Experts of a small language model: width 256, a sigmoid router.
Below are experts of layer 4 (counted from 0) of a mixture-of-experts language model. Rows are named router (the router's row for the expert), up (a neuron's input weights, with its number), down (a neuron's output weights, with its number) and show model dimensions 0-127. Each number is 128 + 24 x the weight over its row's rms, rounded and kept within 0 to 255.
Before each expert's rows: a language model's description of what the expert responds to; "raises" lists some tokens whose logits its average output raises strongly, later layers aside. This comes from a sample of Wikipedia text that the model never trained on.

# expert 36
What it handles: Numbers before units. Whole numbers followed by a space, especially in dates, quantities and table cells, such as 23 January, 290 square kilometers, 300.
raises: "di", "are", "mean"
router [104 102 119  95 112 133 117 159 125 120  73 130 102 125 100 142 158 120 130 126 139 142 122 125 116 103 146 160 102 129 157 138 104 133 104 114 146  93 149 130 164 100 127 129 112 114 122 110 161 116 158 140 152 140 106 127 151 123 119 169 151 149 106 156 118 121 110 148 137 145 117 114 130 104 162 124 118 132 154 148 133  87  92 131 144 119 171 130  75 172 140 117 113 140 120 118 139 118 146  92 154 127 143 111 120  96 126  77  79 120 135 111 142 108 121 105  98 116 141  88 131 109 152 115 128  99  82  98]
up0 [147 118 144  77 131 152 147 183 128 147 158 131 143 141 134 135 130 117 112 128 130 111 117 112 138 135 157 151 133 144 138 151 117 170 111 128 125 129 139 110 135 131 130 140 125 114 130 134 100 176 138 193 120  92 141 158 105 133 117  91 130 139 132 104 119 125 121 163 159 124  96 147 119 100 158 164 135 147 153 133 153 140  99 103 132 141 117 117 103  99 141 152 121 130 132  75 131 111 134 113 144 119 184 124 121 154 100 115 164 147 139 110 134  94 164 151  90 162 137  86 144 123 172 121 157 137  85 126]
down0 [120 133 149 223 141 115 137 138 122 136 152 131 125 107 135 157 139 153 139 153 122 163  78 155 137  96 125 150 150  86 108 106 141 112 141 130 121 132 116 111 138 201 108  74 112 204 179 135 129 138 150 136 123 159 116 134 173  89 101 111 116 119 119 146 113 118 156 102 171 125 129 149 186 142  83 106  91 134 123 111 132 160 127 141 110 167 101 120 143 119 138 109 104 148 137 102 123 134 145 129  95 116 143 157 151 123 118  96 114 117 108  59 121  81 102 137 104 102  80 172 113 139 124 119 125 137 103 114]
up1 [117 148 104  71 104 180 140 124 140 113 127 146 117 129 124 163 148 124 131 151 129 143 116 122 103 118 157 118 118 140 132 112 146 123 114 113  95 132 112 137 123 116 152 116 144 123 143 159 110 132 140 131 180 132 122 136 168 150  71 131 180 144 113 116 143 131 108 138 159 129 101 143 121 112 136 127 121 142 122 178 152 105 114 130 162 117 158 143 181 137 174 176 127 123 108 116 129 111 141  77 153 151 142 134 122 132 154  97 126 159 130 159 103 124 120 140 104 133 106 112  98 145 107 108 132 115 162  86]
down1 [129 135 108 113 138 140  99 126 134 146 120 115  97 126 117 133 148 165 102 120 177  98 105 148 129 150 132 143 137 131 111 100 110 169 152 128 147 139 150 101 130 126 157 102 112 114 153 129 136 125 121 107 115 177 134 151 107 126 121 145 133  91 116 136 133 114 115 156 142 139 138  88 107 104 121 148 161 101 122 143 137  91 108 131  87 146 110 113 122  92 112 153 127 170 153 106 123 155 107  98 125 142 137 159 175 188 159  93 142 102 119 133 114 141 138 149  84  79 141  78 153  97 137 127 132 117  95 123]
up2 [135 142 115 117 121 130 149 187 112 135 112 121 132 141 113 102 134  86 144 116 109 113 125 107  49 151 173  86 147 126 144 117 133 161 104 135 110 120 150 120  98  99 106 135  94 123 124 129 127 106 141 139 118 180 109 169 148 107 149 179 152 121 122 139 131 120  96 110 170 132 164  79 126 148 155 109 142 124 125 105 135 104 117 151 155  79 158  91 125 179 118 136  79  88 128 138 109 129 100 112 139 145 162 112 101 101 137 132  81  95 117 166 127 148 143 120 153 149 111 133 121 125 105 112  60 162 124 113]
down2 [117 116 137 136 159 138 143 115 132 127 126 136 115 144 125 152 132  94 152  96 164 115  99 172 119 110  93 111 162 163 137 138 153 160 141 121 106 158 127 112 146 150  85 142 152 131 108 162 140 130 113 161 162 158 119 133 148 114 111 154 132 104 123 135 114 138 116 110 121 147 105 156 137 110 114 110 131 137 144  96 103 142 142 146  82 115 127 125 173 110 171 104 123 114 111 157 151 120 133 125 190 134 115 108  55  93  93  92 197 146 185 121 171  78 114 180 123 134  96 186 146 111 123 121 143 121 140 113]

# expert 26
What it handles: Colons and large numbers. Colons after infobox field names and digit groups in money or vote figures, such as budget:, 000, million, billion.
raises: "others", "latter ", "side", "FIFA "
router [131 131 132  94 148 136 109 136 110 159 147 129 103 106 126 167 147 168 114 104 137 137 144 123 109 140 146 106 117  96 136 139 120 136  89 101 150 114 166  86 174 129 177 151  98 159 101 117 147 122 167 145 163 120 140 114 131 128  94 159 148 123 129 128 100 110  80 174 144  89  97 151 134 131 155 188 135 154 197 115 114  98  85 153 148 128 164  97 105 120 145  94 140 115 166  82 176 105 141 108 154  82 120 112 140 154 153 126  78  91 161 120 124  97 123 134  97 113 124 123 109 121 130 107 109 147 103 114]
up0 [108 120 153 114 137 120 125 148 158  98 166 104 141 121 122  82 136 102 124 110 122  55 155 142  89 131 127 104 119 133 151 157 107  97 111 129 148 138 158 125 110 148 133 140 119 186 205 122 135 136 141 123 171 107 121 125 145 119  97 217 122 126 145 175 141 113  54  98 130 170 120 143 124 141 122  97 117 134  85 148 134 151  93 147 109  79 128 101 108 139 169 158 132 129 185 126 104 119 126 101 133 134 108 148 145  99 101 130 149 119 149  97 135 103 121 103 123 147 136 129 151 141 102  85 118  91 143  97]
down0 [ 91 134 123 121 120 149  87 113 143 127 144 141 145 108 107 147  77 135 132 105 140  94  96 100 187 109 119 146 131 125 119 115 132 134 147 144 149 121 154 156 122  94 175 143 137 100 103 144 102 131 107  96 165  84  96 116 121 158 130 168 162 163 118  84 105 160 162 151 196 135 151  98 151 129 104 130 129 112 115 144 115 151 184 148  73 132 109 174 133 183 122 119 116 119 125  78 121 107 125 146 142 146 132  96 149 147 130 131 135 130 112 161 103 118 141 104 147 122 123 124 114 129 128 130  91 150 148 116]
up1 [116 116 176 126 158 129 113  70 164 165 142 159 159 119 116 136 109 129 117 122 119 110 180 117 105 119 120  97  96 102 156 134 116 132 115  98 116 119 148 115 121 142 142 125 139 134 125 131 141 139 120 119 153  96 161 127 141  99 118 164 106 138 127 143 161 156 128 142 122 116 132 150 127 145 137 128 122 184 117 132 121 130 131 126  97 115 132 111 120 129 124  98 151  93 142  86 105 103 145 104 160 119 111 144 184 126 108 118 201 125 117  84 116  76 175 115 142 123 143 101 147 141 128 126 151 121  96 126]
down1 [113 104 150 133  83 152 113 183 147 118 147 169 158 121 144 140 121 126 127  86 115  87 111 116 159 132  76 168 133 142 171 174 109 138 107 135 164  91 148 113  97 141 156 123 125 148 121 124 150 112 127 167 104  71 132 148 109  99 145 168 141  81 139 119 113 125 164 110 114 153 146 113 119  88 111 127 142 112 144 170 115  86 155 127 102 144 139 181 112 158 101 139 127 105 132 164  89 128 105  86 130 150  95 139 137 116 138 132  91 130 134 144  89 121 129 113 116  83  94 135 120  77 106 122 127 150 136 142]
up2 [135 123 140 100 152 163 132  87  73 140 157 131 139 126 132 104 159  92 130 167 132 139 172 126 136  91 117 117 163 128 132  93 140 148 126 106  91 104 131 208 162 146 171  85  78 142 127 142 141 169 118 106 148  84 138 143 131 123 171 179 114  90 123 112 125 135 124 144 109 108 140 134 156 131 138 135 110 134 121 130 109  84 131 102 125 151 120 135 144 103 129 135 127 120  85 146 123 138 133 166 153  92 107 134  95 115  90 176 183 119 142 150  93  98 111  97 145 126 143 143 106 151 150 147 129 107 134 121]
down2 [105 118  76 173 150 117 149 177 129 140 131 179 115 163 130 123 121 109 153 108 129  87  92  90 147 122 101 153 107 129 119 109 106 142 133 115 118 131 138 134  98  80  95 107 127 145 132 119 141 140 122 180 129  95 146 104 125 105 178 143 151 132 110 126 113 122 139 108 123 131 141 130 151 107 127 135 169  96 121 139 124 108 124 147 106 124 102 193 161 156  99 138 103 121 114 135  93 147 157  60  97 131 152 168 140  98 152 145 148 135 144 135 119 143 133 118 146 144  84 173 136 111 141 131 133 147 131 157]

# expert 32
What it handles: Mid-word pieces after prefixes. Word-internal pieces following prefixes like re-, dis-, ex-, un-, as in revised, terminal, exhaust, plus For and how.
raises: "ice", "ice ", "ison"
router [163 106  96 108 116 150 105 148 115 109 131 125 100 109 149 158 134 181 104 138 139 141 154 141 123 131 128 125  93 114 155 125 142 133  87  99 134  83 178 112 183 129 121 143 153 138 151 121 152 133 108 103 140 125 126 135 146 121  84 148 140 125 166 110 146 139 139 145 185 164 108 117 124 130 133 146 145 155 136 158 133 119  71 118 102 154 153  98  94 145 140 100 104 165 173 124 137  81 165 114 132 101 144 113 154 142 136 123 100 121  80 146 111 105 124 124 127 148 145  98 104 126 154  99 164  79 112 100]
up0 [115 109 164 137 165 142 129 171 100 138 156 117 147 143 127 124 178 144 129 149  93 113 131 133 124 107 153 136 118 156 148 184 146  88 149 124 133 111 142 171 130  88 100 158 152 100 140 150 151 113  91 107 171 143 120 128 153 129 146  93 142 104 117 121 128 145  99 122 184 124 138  95 133 127 108 125 139 159 125 138 110 164 116  77 144 138 149 120 122  88 109 129  74 115 109 132 145 119 142 111 138 101 147 137 163 133 133 105 116 139 123 106 134 140 130 103 107 167 158 152  94  87 126 104 102 164 156 112]
down0 [137 116 153  84 133 137 120 149 146  95 117 138  58  93 159 127 140 139 147 162 129 132 137 115 167 133 121 131 162  88 141  99 122 143 164 144 152 154  93 116  99 133 111 162  95  82 129  90 136 153 121  82 102 149 117 156  98 121 121 191 129 137 115 180 134 128 130 135 135 164  94 131 128 135 138 156 140 138 123 154 144 104 104 145 145 147 116 100 162 124 147 118  78 140 129 101 134 120  85 133 115 103 119 120  83 168  76 122 124 128 151 104 132  91 129 107  97 130 117  88 121 100  76 154 141  98 170 155]
up1 [103 129  89 101 147 142 157 148 153 140 105  94 122 123 139 121 173  96 148 145 135 122 142 125 121 158 110  94 148 130 107 148 120  81 104 122 132  78 116 139 122 124 175 127 130 132 109 128 167 124 144 158 151 110 134 167 139 158 134 143 142 104 149 186 121 118 134 123 163 149 124 114  97 128 125 116 140 115  91 130 114 128  91 124 113 138 151 134 131 118 139 123  77 149 103 124 102 115 159 148 157 130 160 158 127 135 130 112 110  59  71 162 138 126 147 108 169 137 135 144 127 131 141 107 110  92 139  92]
down1 [ 92 136 182 125 196 129 120 140 154 153 138 152 104 134 126 121 127 131 119  88 117 133 119 108 151 179 126 107 129  91 174 143 136 149 127 153 157 104 147 141 137 131 133 133  85 100 181 138 106 157 164 167 101 120 121 108 139 110 148  97 109 102 121 115 112 147 118 146 127 123 140 141 149 133 105 139 108  90 137 139 115 152 130 138 156 153 155 163 141 135 111 106  99 112 135 159 159  87  95 102 103 113 101 118 187  87  97 142 126 122 110 111 169 178 145 136 100 159 153 112 148  99 124 136 153 116 116 144]
up2 [173 146 164  98 131 142 145 116  80 135 132 150 145  77 122 138 138 131 135 158 140 157 149 120 184 111 151 145 122 159 114 152 141 139 106 104 146 113 125 130 100 139 134 130 128 140 193 123 130 161 124 109 135 117 149 142 125 123 132 158 107 126 110 113  90 105 117 108 223 173  87 120 116 141 137 120 113 132 135 161 167 100 137 145 104 101 127 141 100 134 144 105 151 166 136  91 121 143 122 132 136 191 155 172 162 109  88 109  95 172 140 149  93 129 182 124 130 144 144 133  99 141 145 132 138 114 124  91]
down2 [138 116 137 117 174 136 152 148 156 184  92  98 148 119 111 112  88 133  69 137 122 133 147 104  83 113 100  97 152 123 146 106 129 150 114 127 123 140 157 115 162 114 104 106 113  88  95 167 152  93 149 177  96 118  48  97 131 143  81 126 159 122 128 144 132 159 119 160 103 121 116 135 124 121  93 118 158  92 133 136  97 127 113 116 131 155 106 127 123 116 134 121 118 148  93 158 152 150 156 105 105 109 144 116 105 120 158  90 136 132 178 149 122  79 107  99  72 106 130 140 119 122  92 124 165 135 118 144]